{"n_layer": 17, "d_model": 96, "n_experts": 128, "experts_per_token": 6, "d_expert": 32, "d_shared_expert": 0, "activation": "geglu", "moe_layers": [0, 1, 2, 3, 4, 5, 6, 7, 8, 9, 10, 11, 12, 13, 14, 15, 16], "router_score": "softmax", "normalize_top_k": false, "routed_scale": 4.62, "balance_loss": 0.0169, "balance_bias": false, "router_z_loss": 0.001, "router_bias": true, "init_std_router": 0.0104, "lr_router": 0.00104, "n_head": 3, "n_kv_head": 3, "head_dim": 32, "vocab_size": 4882, "norm": "rmsnorm", "norm_place": "peri", "norm_eps": 1e-06, "positions": "rope", "rope_base": 80400.0, "rope_fraction": 1.0, "qk_norm": false, "attn_scale": 0.177, "tie_embeddings": true, "parallel_block": false, "extras": ["capped logits"], "init": "trunc", "init_std_qkv": 0.0514, "init_std_o": 0.00882, "init_std_up": 0.0514, "init_std_down": 0.00623, "init_out_by_depth": true, "optimizer": "soap_variant", "lr": 0.00685, "lr_mult_qkv": 0.4, "lr_mult_o": 0.694, "beta1": 0.95, "beta2": 0.98, "lr_head": 0.011, "grad_clip": 0.5, "warmup_steps": 200, "schedule": "wsd", "decay_fraction": 1.0, "decay_shape": "cos", "final_lr_fraction": 0.0, "batch_tokens": [65536, 131072, 196608], "seq_len": 256, "doc_mask": true, "train_tokens": 715100000, "steps": 6055, "dataset": "wikipedia_en"}
Below are experts of layer 7 (counted from 0) of a mixture-of-experts language model. Rows are named router (the router's row for the expert) and show model dimensions 0-95. Each number is 500 + 25 x the weight over its row's rms, rounded and kept within 0 to 999. Numbers have three digits each.
After each expert's rows: a language model's description of what the expert responds to; "raises" lists some tokens whose logits its average output raises strongly, later layers aside. This comes from a sample of Wikipedia text that the model never trained on.

# expert 5
router:532492505522493559497490482504516521493479487478510526520480519519484535487520492486470484510475547512513540490491510473480503482481544457527537497548514507472484565516545517499476491531529515475532516481473486506486547516503474490489456517487521503510496524510448571524523526499500492470
It responds to: Acronym letters. Later capital letters inside acronyms and abbreviations, often after a capital, such as GDP, GDR, RB Leipzig, FC, DF/MF in squad tables.
raises: ",", "ur", "ous", " and"

# expert 42
router:489459525493523546485516496496516547507515453456538538537466491500489522491509500480497443510513531549528482535503550489510494449488519473503507497503498509498503521522496521535494484483534534498527486480493493545484505518546463528503449530456537510495517510505489546513516510499494470515
It responds to: The word as. The word as and similar "as"-type pieces inside words, e.g. known as, I Was, Wesley, Les, As.
raises: "h", "b", "c", "y", "aging", "p"

# expert 28
router:482452492512507533493548491510494501490502486482533543512494524504474513436521478473482477518492526535507507525498536478434471464490506496512526497528510502489491537496530493495475511478527523469516490487507463512429509543493477500478462518488517504451483526491467538502536449486495494489
It responds to: Sentence-start articles, copulas. Sentence- or quote-initial A, An, The, plus copulas was, is, were, are, even as word-pieces, such as An(other), am(enities), was(hed).
raises: "rey", "ston", "shire", "st"

# expert 26
router:516498499538531523476531461505515506498466465470513510552467501523501546453523475502505480509464555479527526500545494479461509503478504453516526504585522498475492521479508490503473498490508501489534508489488452516486504501529480502463506509482540480505520528532493528524513520465495486496
It responds to: Capitals, codes, film awards. Single capital letters in codes and initials, numbers, non-Latin text, and words like film, Award, Records, project.
raises: ";\n", ";\n\n", "es", "'", " (", " |\n"

# expert 34
router:506479507508519511450521492509513504500484501489487505476466541573491501477505464504490469553461513544509506477535531463516499507508482483529541536537525470470504495490494557516493507509537501463519545503467486519503510515534483493484495526451502499492503551520484499552499470481481495478
It responds to: Place-name endings. Final pieces or second words of place and person names, often in tables, such as Scot(ia), York after New, States, -ville, -ton.
raises: "]", "/", "'", "\""

# expert 24
router:538506516524520541482488478530534505482515485492535530503497512500495544460502465461498464501496502521536554497525498473485496506464497446525510537527513461477489545485540533503454502512505491471534491521498497499485515527540447485477476512480502458470491511552492507524529474489497493469
It responds to: Year-initial digits. First digit pair of years, such as 19 or 20 in birth dates, ranges and election titles, plus other numbers and spaces inside numbers.
raises: "ents", "ances", "son", "iam", "ance"

# expert 18
router:484475525548502504473489504549540551495461457494516489517489513507475531478499474491497471542480495532521519523505495469490476509490531503517551493495538498472494501499511531510505500490542535490509515491476462514514510502531447495457473528465519460479534535498505489556513477454463494500
It responds to: Taxonomy endings and newlines. Latin name endings in taxonomy text (Coleoptera, -idae, species), plus line breaks ending infobox and list lines.
raises: "\"", "”", "\")"

# expert 22
router:516520536518519553503491475502519501499512486404523531522509502541483505494512508493484491527499497508537519495509515466483524490479521450511533530503528471485466527449522508503476535489518526481542523526486479511522511509500472477484493557470516478474501526500489535498510480504435491502
It responds to: Institution and media nouns. Nouns and adjectives in organisation, media and place names, or describing roles, such as Film, network, Radio, former, police, member.
raises: ":", " (", " of", ".", ",", "ed"

# expert 49
router:498473605501505504485510489505503509500490497506533575482475524518489525449522475490492487483501517557536532501533531478513470475481519479494502527512483482478455512505498533531486512511535508480534483485479472531504501514515473481485465529465521474503508507506483493497511514503453480474
It responds to: Mixed pieces, table numbers. Inner pieces like ter, er, ian in butterfly, interim, median, plus table-cell numbers and first names such as Fred, Frank, Wil.
raises: "ances", "ance", "c", "i", "ill"

# expert 17
router:506497520537527528466521472510522528478460462492504510512497519546484505493524490477501475555492499506528535495493491483463505487490528475519544529557522487490456557505527519506471500529536511476526506485460488528484534539526487511459469516496516504493509528510451550520506526481484488484
It responds to: Codes in tables. Capital letters and pieces inside all-caps codes and abbreviations, mostly in tables and lists, such as SNCF, CRC, NWSL, RBI, SWE.
raises: "e", "ally", "ing", "ures", "ous", "ry"

# expert 46
router:553477516561507501487509473515516520512502498488562505497476505503462542490512492471497471521452504549554537531508518449477491488501506453518513488493492485477492525506507499516494525491513527489512520509476481491470509548511475552467483534467503492474469538503460522512529502459498486492
It responds to: Articles and possessives. Articles and possessive determiners after prepositions or verbs, such as a, the, an, his, its, their.
raises: " name", " date", "olog", " year", "ot", "rial"

# expert 43
router:505504516534509568485527496521526481498498488461519543519453562520489504480520468496498487508500511523501515531539504465506523450501538488530532504529502469469496521493516546505465558496531527501535483492481483509470537504555479522475488529470517479487464516502491528515515495499494483489
It responds to: Directional, New, prefixes. Place-name starters like New, South, West, United, and prefixes In, Trans, Ex, Ad; also LaTeX backslashes in formulas.
raises: "it", "ist", "land", "ing", "ear", "anc"

# expert 6
router:498479537544501552483505509533523536525483508475507512530506510493485555501508466491494495520489471520507509489524558491525441504497520469481499494521514506474512577493523534503500538499517528510523495487475465525480533508511500517478474542493524469507499538502499510547520522503438485477
It responds to: Word-internal vowel pieces. Short word fragments, often vowel-led, inside names and words after a capital letter, e.g. Hingis, Going, Weight, Penske; also go, Do.
raises: "um", "ings", "ian", "i", "ang", "itar"

# expert 39
router:534474583521530543494512493506544509508510507471516519505492523492490500479508517496482483509501492549524511504507572506479456450482542484511522534507471485483464551490517516513504499505504511481522554485512488547469498519534473521472482515482541504497479504532491529501531493488476483491
It responds to: Second syllable of names. Vowel-consonant pieces right after a name's capitalized first letter, such as L-er-che, al-F-ur-at, O-tt-awa, plus name starts like Mer, Ven, Fran.
raises: "an", "ant", "c", "is", "ac", "oc"

# expert 35
router:500455556508516503471549484531498496506473489487551506531502517510477494435510460464448499486481523489502542500501487493466520464489511482524511525517538482470483523503538530518489541523517530476516498504486467531486502524525467525466480549483513520510476525526496495501539478497487502464
It responds to: Word-initial pieces. First pieces of capitalized words and names after brackets, quotes or headings, plus the piece om inside words, such as Anomalisa, isomorphic, Cyclone.
raises: "n", "ry", "m", "mit", "co", "ite"

# expert 62
router:541479498498488503452520465499501535554490473500535502520489503492489551468491458456520480513433511530491510503514495492495527474477494486539508522512555485485505533450495491526487520510535526449542499488494481491510529508506514500490489522497532461501464506535496500513532553487477477482
It responds to: Single letters in names. Single letters and short fragments inside names, species terms and abbreviations, e.g. Lafourcade, weathercock, Sc, R.M.N.
raises: "ing", "ound", "ill", "ix", "um", "ae"

# expert 57
router:517477531513518512481524462511525497521505492428492485524467529528499496491536481476513503498483482482504570514528506495504485502482509507519526536519546472483471497479547504517456526540518520473522497498468496504464529510497494552482483515515505476443502523530442487523513499457485476494
It responds to: Titles and institutional terms. Official titles and organization words such as President, director, Governor, Committee, Assembly, plus endings like Honor-ary, Leg-islative, and table-row numbers.
raises: "ale", "ide", " of"

# expert 19
router:534501567507514523491490491523512495501499482488512513527495546506454535454508485507501505544451505535523532553513500470501500508495502475516514511554498477462499518492509525572493532474506531465528520472492507506449538507520484518478493499455519473463467496515480519501503493493481486481
It responds to: Space before numbers. Bare space tokens just before a number (dates, years, ordinals, prices), plus approximately, almost, $ and £ preceding figures.
raises: "\n", ":", "ms", "00", ":\n", "\"\n"

# expert 63
router:536509514509491520472506478542499528532488438492504547497418522511512504463509492490533491550470498515509501507555504487461466468516529510501511517510511498495467487468499516531507520511519505463518527498478466504494514499516493501474492513453526426483490515509470504513512538533494478475
It responds to: Compound-word second parts. Pieces starting the second part of a compound, especially f in quarter-finals and Cool-f-ree, plus ra, m and Inter inside words.
raises: "a", "ur", "ab"

# expert 59
router:506457486525543523497508465518516535518488495503498491515510510538456507462536479494511471521433508558510508514565508480510511498464517458532497532530463494455505530506536496493495539482525518494532475461466491510504522526484496477473493525494510502529520507508460479527495501488472480467
It responds to: Slavic/foreign name pieces. Consonant-heavy pieces inside non-English names, especially Slavic and South Asian, such as Rasiak, Patekar, Woźniak, Pałecznica, Kaneki.
raises: "ing", "all", "ell", "land", "ip"

# expert 53
router:509499505529516543475538493536506484482502506499498532536481529509449493487523443530483475523500538479534516521528506482481482477493521479519505521533476476489479511495507546521440501485532510490543557474501484516494538512521508470463477527486520512523489503490480481534526445502454478490
It responds to: Mid-word syllables. Inner pieces and short stems of words and names, often followed by suffixes, such as Malappuram, happiness, Dupre, tried, unnamed.
raises: "ley", "way", "er", "ing"